config.toml
n_experts = 192
d_expert = 128
d_shared_expert = 0
activation = "swiglu"
beta1 = 0.95
beta2 = 0.98
grad_clip = 2.0
Below are experts of layer 4 (counted from 0) of a mixture-of-experts language model. Rows are named router (the router's row for the expert) and show model dimensions 96-191. Each number is 128 + 32 x the weight over its row's rms, rounded and kept within 0 to 255. Numbers have three digits each.
After each expert's rows: a language model's description of what the expert responds to. This comes from a sample of Wikipedia text that the model never trained on.

# expert 59
router:112049142100129090080144064098140146134102140102164124170109119130167130107141117079090150163132125077104115102095171105124084114115160219169171141135090119154139152150131132218173143098119087180118079176151139207185152155097136132117135112166155064082115137089137079127092152214098116163
Opening brackets and quotes. Opening parentheses and quotation marks, especially the parenthesis after a person's name before birth dates, and quoted titles.

# expert 48
router:090151098093073128106109150084123139147123120109095119160095171155143126152144087097108118129189096182112195129086123171166159048160127160138125149151097128142134095168108133157159124111131172121087156178146195169205133127131117124088124121174127120128128142135146126119127166132122077154
Music albums and genres. Music words in album and band articles, like album, song, guitar, and genres such as rock, punk, metal, plus closing quotes on track titles.

# expert 46
router:121174124139091174030107150108135141098136091103124098167163056166084153153146138129098130147077081150098152167177113091124148154160117119097120161141100130157090151152097177122196126099067117105102156158156135161106087136138153155099147118113120138089110085152130085083109157159133110136
Time-span nouns. Nouns for time periods after numbers or determiners, such as years, time, season, century, and the comma after time adverbials.

# expert 10
router:068087127131144181119060132101159120152110097131134154152129105171086197180123120067120133105139101143134140096182091131171144116142124181147089132178115094123137164159153110188102116122109091185142136154160156137131161127115056128078141070120153114138134107149186091149110125175142072141
Latinate name endings. Word-final pieces of foreign and Latin names, especially taxa and personal names, such as -a, -is, -us, -ia, -ina.

# expert 33
router:065085160106169129065148148135115123166146153144126103149149128143123182133130128117041142150080066099101161136120119141139105114151102186146126114142114076157123143178122133155107131124126100154091181123147127172144094151095136154089141064155140139134045125146162126114107179144152126149
Year digits. Digits inside four-digit years after 19 or 20, in dates, career spans and publication lists: 1928, 2004, 1957.

# expert 53
router:115114126111123155125089107186114157178164054097164142152152122159110136111153119080099163118151140137106129073191098104138112138143094103076156125149125071183075157123103084186171105094130093143079117111144163172128137105086139171123158110112126120136130108123157132131125149163122086152
Physical/control verb-noun stems. Short stems like own, head, hold, turn, cross, open, often followed by ed or ing, as in its own, blockade.

# expert 51
router:092160207134093165122133148108121105118121141105084149159126099190151179102122060041111155145123157155146147057137154050194102189174131146103125151171067123190173170139179129115122104064140115104099129128157156142150069128093115093096144116136110134122108108060125113151043143120084150171
As and linking words. Linking words such as as, including, like, became, named, mostly after commas or such, introducing examples, roles or names.

# expert 20
router:115120130103087116090100038137154135171142162155119122161145180170145178087156115111079152140080089205111141113173097122123057156154187163109116100126110086099110113152111108131173097075140094146093073147144150132147106096112142158114117062138160130094070097106139079173086155183110088186
ri pieces, table spaces. The word piece ri inside words like warrior, territorial, Spurrier, plus spaces and line breaks before numbers in tables and lists.

# expert 13
router:096089145095136144135134088138108099200118165074149146153157144152101166101087074111101135139054133110139145146139125137142165098147121154079113130123112097132121104122096131124080165119095134188106122180080110121187141148043101133125141097172162100113087147107132116124121156137153146142
Table column separators. Pipe separators between cells of Markdown tables, especially header rows (Season | Level | Division), plus semicolons in flattened chart or standings headers.

# expert 43
router:084116093096108171110101101106113114164112098088130113181171130116165143103154133120109145147125099177120187133185157129125136124139061167095148137206148097132155150103103139119126105096142112205109104151114172102176138147123137145061144110173131094125140082130138147151121153137100167132
Line breaks. Line-break tokens ending a sentence, list item or heading, right before a paragraph break, new list item or section header.

# expert 24
router:084121141117128154144175134173121085146108108123151127165172087117156164116165125000091156132120157136116093121150170124147155120140139118154125096180106099108115204155125143125120136087212165100125135199104146105153191148119092127104087137143120131140113108142142065088101192154148128144
Passive past participles. Past participles after was, is or were in biographies, such as used, played, served, based, located, held, built.

# expert 36
router:134137128091119106090139015177116162118171115123130210165195080111102169138137134133098151118115098105153153135130163155104133112142173116092132167174094103162142137116121148121140126120168143112130106180110120108156172138100124130148043124115187098147115111121155082127117180146103079157
Wiki heading and table markup. Heading markers ==, ===, table separators |---|, line breaks, and word pieces ig, im, ug inside names like Aboriginal, Lienig.

# expert 21
router:121135123090117144075120006168129079118107199086068214145178076126092126125132108104105151126080136123098143124151131127189128153120187132111149134136105136194112072132120135098166124139137119106131171116127107148109152106068155163106096092111108148154070136073153112199076158161074122166
Single consonant pieces. Lone consonant letters like d, g, m, w inside words or starting names: Gross-m-ünster, Chel-m-sford, ten-d, Gymnastics.

# expert 16
router:101129133086104171115148084098094180131162162193133158161141101139092141126144102094086124103148092126088133029154126129121116117142115148110158092161118076143137121149103131155202135077119107200115090150117101155179164151065154090112063109122117110096124106111144147074152176167159128182
Table cell spacing. Blank spaces and pipe separators between numbers in tables and lists, especially election results with vote counts and percentages.

# expert 60
router:062096113124152158106116081099144152161151129091170193141126086170129180124126131107099173111095165157102156082159087140185152147125168171097153097231112138137126123149139142188152130022160163092061127088133164210152174102104116099127119131190141171113114087062200117190119167159119097203
Capitalized two-letter name starts. Opening syllables of capitalized names and words like Ra, Ha, Ma, Sa, Ba, as in Raiden, Rihanna, Hanson, Beautiful.

# expert 31
router:141144159096175099073123147138136073164147153121100131139166125203161141132072125117129160160118107122136122116127146142196159158188136185096116120128124095146128159132076144194130130124148127161135177137138118140150118119040133135069108089123126111152087124099181075100123180126151126143
Mid-name syllables. Middle syllable fragments inside rare proper names and taxonomic names, such as Amphis-ba-enidae, Gu-la-k, co-ry-nodes, in species lists and biographies.

# expert 45
router:096130177101129097154110126143153070137151103081144110147188061111096117099165148123088121121153093196092105120139138157163173130209133110148098076116108143135122103183161127193186135035126084123099143119075144128155135153109153127128109064149172127139030143136175098103111140119097089199
Census tables and en. Mid-word pieces en, len, Gen and Sen (Skien, Waffen), plus spaces and digits in census, population and election-result tables.

# expert 0
router:115093142089108119137071145159124148094095115158118086152151102182118184181119085068107164091163120113090143156137163052135139082147117119102185110175115042180100109198117175140149122108163109140090122182082178196130100102061116079083119132115106128151128120137159122088130154104146108165
Adjective-forming suffixes. Adjective endings and descriptive adjectives such as -istic, -able, -ated, -ical, plus words like female, traditional, Jewish, ancient.

# expert 50
router:137136134077150148127136136171088138086169110095102094167182132147119117110136137062098128133138106150113141135133136105124123164154108158137154149160082004138111108137126121140123108152122149167110146136142105095184114130086102157124155127142134095126072116116171071097162151128111114135
English surname endings. Final pieces of English-style surnames and place names, such as -ton, -son, -ley, -ford, -land, in name lists and tables.

# expert 47
router:097106150106148163140126125123129146155132152130172100158151085156124179150139120113066159123137134137070107130156081120125102140157107142147103151193069108149134107165099115123139155129212164133115099174167134184146139156081141127093049065126130084130022137123145136118124118152128101139
Space before table numbers. Spaces after a table pipe or punctuation just before a number in sports and election tables, such as | 7 | or | 3,757.

# expert 25
router:114113139112120167117171153159202095076102102152065125145168159093139145099147109034106162129118112159055168137132153152128107130140122124092161074115126089168114106145118095110140111109120122092104136192130186106142147168090089050114128135141207150102123139125150059113150166126118092147
Infobox and section labels. Field labels and heading words in infoboxes and section headers, such as Website, Genre, Spouse, Programming, Personal life, often completing a split label.

# expert 29
router:118117139074140127128095157142138064145169149148126137139158144160086162121075124092115177148080122116100127090086157170128122103198137156148124126158116046158097203114113120211113116126125093157130135146134162134113089118091077150088082140092146163108067136161171078129104162123149044120
Personal first names. Given names and fragments of foreign personal names, such as George, Margaret, Harry, plus pieces inside names like Geir and Peng.

# expert 34
router:107099140094141134133093098125129149124106184114154106164146069135121140104145134103052170147132126097095156069141083159164101122241159198154122128160107122152133112139137129124149155074110139162093105104115157171138148166048118141117101069118133140133092144027151122164112135126118131196
Word-start prefixes. The opening piece of a word after an article or conjunction, mostly dis- (disappointing, dismay, disastrous) and bare spaces.

# expert 41
router:083099131103126153094090122167161062117174161122121153160124106153097186135148096091082155151104090156092171100145134133155077161155102167110094106161111108153124134160089137169118149079145146146091106177105129160136108119067109144083118073162139095108087144098156103145098181141130095181
Digits in dates. Digits inside years, dates and percentages, such as the 0 in 2005 or 100, plus month names and invisible byte-order marks.

# expert 54
router:085105162105126135091099119154165101137168161151152146161152100166134206149159068082078163158098086158078158096131150115148094177164118135122117127156084083137179148154091161168123125094124151136114103170089150203140125130081081117091110085184164112138090130104152111124102203183183074178
Final digits in tables. Last digit of song durations and table statistics like 8:36, 5:37, plus table cells such as Ret and attendance figures.

# expert 23
router:111146179118155146128078180158113139143130125081193140162103139102120114110155146105117138130095154091082184096197119129129128120155147141127131129135112095164117111137086160162111098064136085149096106155082162145112199121030086110121115109190101146165113151148135105161126142180078164145
Mid-word consonant endings. Word-internal pieces ending in consonants within longer words, such as ent, ect, act, pt, as in talented, cactus, sculptural.

# expert 56
router:110130169101131152117126142208148118125148133088156110161134119150082184113169106075078154116128072156136149110174123109138095132150157148095137138155121114144159131138097134136122145103110196139062123171041158127147101139111131146119144069146145102113091123079138139169110226153115166139
ad pieces and make. The piece ad inside words like misadventures, helipads, goaded, forms of make, and digits following other digits.

# expert 9
router:064096161120138130110138142177129122182164089114112169169125118123097150085101115110028226154126149131096109138104119153150120153190149110095106072127016142145133096126145128131107134110155147140110093105170199156117098116120120166095057084159165070101025074101148096114122159148095133210
Leading digit one. The digit 1 beginning a number after a space, bracket or dash, as in years 1965, ages U18, dates and times.

# expert 14
router:111134124120149163103109135148139067184146114148154182151088118109164223084138096088113142146116128135126187045117131122185093097172154114110078104159101081143103129133171063153129094088161146132149172114111138166138183156138105103114093115116098122074030158128149137143081130127135140130
Subject pronouns. Personal pronouns starting a clause in biographies and descriptions, usually followed by was or has, such as he, she, it, his, they.

# expert 30
router:136126125095133172145080142124150102116140074099128135170145114183132135120123194087104160109159100136136105088092151096138135094166134133100103135159093103138146036143099122135091098030218177072145146175080156092216153175097087109110164059166201138097121057111156100158182173142159168125
Locative prepositions at/from. The prepositions at and from after verbs or nouns, also near, along, around, and verbs like joined, attended, reached.

# expert 37
router:053081123082108172095150144169153168092121169160109121146166099147108155168154117103093148118154125137137166141165175159148108093178134116126152085117111029137104070141131217185141129109148157100088100149073149113145107133079149132128149123142174029144118125102173087140123193166136153142
Proper name components. Second or later words of institutional and place names, such as State Park, International Airport, Second World War, Cambie Street, Register of Historic Places.

# expert 2
router:088156166138140177121097126134115125113184056123198155159208134167094151082133094079086159112080116155122144093186163094151100167133112114124153108201111111141107123158066121135120120084200098130107125159100128145118161145082116154112122064136214153103084125127155133149146184167135142156
Coordinate and measurement digits. Digits in geographic coordinates after degree or minute signs, plus digits in dates, heights and weights, e.g. 47°37′14″, 5 ft 9 in.

# expert 8
router:103150112113177193064082116175125195100093087136100109183137142129098171089164139109100152156147115161129176091140091111167136153133106150038093124174110040145148130155069132193133116140162151170155118203112116134136175125079107133068131111113097092108099169133130147119149165106161141141
Foreign name endings. Word-final pieces of Japanese, Slavic, Italian and Spanish names, such as -ko, -owski, -enko, -ski, -moto, -zi.

# expert 32
router:128079094073107115125093139196153141170090140130115147141144106127119189095135081101068152130081135113105165062174082153180115131160121137117091121133050097129105126117090135180170152112157173142128137120099147177173166103114068092110053094132155139141065137101153056145130131133112158170
Table cell spaces. Space tokens after pipe or semicolon separators in sports results and statistics tables, just before the next number, e.g. | 25–23.

# expert 3
router:119094136105138112104114139206120149160193146145080166172127145174125201120183161119111131113112110138122104063151150131178148137179066111129106094127114155151127125078129155128113114142144071165109114159145108191186096119102153164066053083109110127147093097128135054183116175131126164132
Open-syllable word pieces. Mid-word two- or three-letter pieces ending in a vowel, such as ro, to, li, do, inside long or foreign words: anec-do-tes, atheroscle-ro-sis, Campeon-ato.

# expert 5
router:118134109053106137114101161176125138150142077117112102140142115118133142120109197129100119136074164129095131086156101125132095157136125122116137090161098102209077180129094161126120155040145145136033084139129162161184129154134111155150175109139134125094069080130134120107098166167168097115
Narrative action verbs. Past-tense or progressive verb stems in biographies and histories, often after a subject noun, such as began, returned, moved, continued.

# expert 35
router:114078130164152134118113072178138097140148189134140188140177116139153215139124085114096147188092073174146135092120111133143096127130167173143131132145092108125156142122128191182111111150137107137091135094103158162080144111072133178122149075147152128146118141120130091167061128177078092161
Or and der fragments. Word pieces or, der, mor, dor inside words like endeavor, rigorous, cylinder, plus line breaks after section headings and table cells.

# expert 61
router:095126102091166162129149110156134110104102076133159119185146114127086094091116092121115121139083118114094170096201111113133109088184172203162130115123112136156151151136113078148137161082106109121124153108110163130172141118115099123119081139125084116128073132146137116120084149111142118161
Clause-linking words. Relative pronouns, conjunctions and subject pronouns opening a new clause, such as that, which, who, but, what, where, when.

# expert 1
router:098124126114116157117183147134132037100148168129169168177156103190128126108115117095119122172090146147132105113127117118152147150180137127099081119165098098137156108180073134162152086078131134139162110110094144101128154168115096090127081115129131038122076061107132076095135138159134096148
Plural and collective words. Plural endings and plural or distributive words such as both, between, each, them, are, especially in household statistics like "made up of individuals".

# expert 63
router:116063092112174186088117138164113109130136114111147141151141108151119106124164150107103150119173078128121116054126142139145137093119097139065103182163090099148133081138109100210153170092123157188117135094140144142184105153090080159151103145159170121157105150110182118097129195145066096165
English surname pieces. Common English-word surnames and name parts like Smith, Rock, Hill, Wood, Mc, often in people's or sports-team names: Durham Bulls.

# expert 40
router:134127153112109126114151059132116137119127093086081135153152143113150139145162145054107199137082074180117113106130172149134152130166112145152104091144081102132086128138082119116129076065144063118108154118119192087161170110128084146070112123177153093169129151101170108121146113132141071148
Agent and means prepositions. Prepositions after past participles and verbs, mostly by, on, in, with, from, as in "provided by", "led by".

# expert 27
router:106110139087129154106074075111124165168099147114154101163144097123162121089149139113041173137124124134100158073121137156142104100220138134132106134152108108139092096177143157140116132066165152162107092125131170183179156125044099144142127082154152092122099135083141098129136163115151134143
Space before numbers/words. A bare space token after function words like the, a, one, his, often before numbers or later words: one propeller, his 1928.

# expert 49
router:086062124102131135081096093145164076141175170154144141165124121160141191121170097088075171139101079152095154100121120145176085159173153118118127141155127080155170146110086150176137119074169159126105107157108143167153109125092125126092103084215148104138076077109154116151089197137161077191
Digits and miscellaneous fragments. Mixed tokens: digits inside dates and numbers (December 30, 1966), line breaks after headings or infobox fields, and word pieces like prop.

# expert 44
router:108124116107082138120110085143121144097134135162153143159118134140145119145090090112101148137115126167111139110113160151119091198108093170117135097129108107167097127152067133162178139061156097147134095153167147175165158157118132117098109084199159131099101104094171108122083181156114136153
Opening parentheses. Opening parentheses before unit conversions, alternate names or years, e.g. 564 ft (172 m), Opole (Oppeln), plus superscript brackets.

# expert 55
router:124149111116129157094104108186152145122084089128130113145137143115136107102129104044116135091117074141112192071161135145142132129149134110148142107171060057220108111164145126121157082077131094183098153131141179197111168127117134124117129077090148111144034135114154144129096152124094114150
Determiners. Definite articles and possessive or demonstrative determiners starting a noun phrase, mostly the, plus its, their, this, these.

# expert 38
router:088107132080113144155086144118126177072074113142145133160128127164133201183101125057103114129100096135106174121138084117115100144143059156170147095177104101121113066176141137121109110126126117125100135131119125103155127166085100079118143127151135128090108132023150140132141126154123113124
Country and place names. Country, state and city names or their final pieces after a comma or label, such as England, Australia, Copenhagen, Bergamo.

# expert 52
router:079073121153107125088162104183144090140189104115089121152122071153140122082099101123109158118108066120099112138130186139170127190149113123100125144160130128123109062141089116134094133127169138203104074121129141103157083116089155172129076080149120152085063097098179137154064179127148143163
Vowel-e syllables. Mid-word pieces ending in e after s or similar consonants, such as ke in sketch, ce in Facedown, ze in brazes.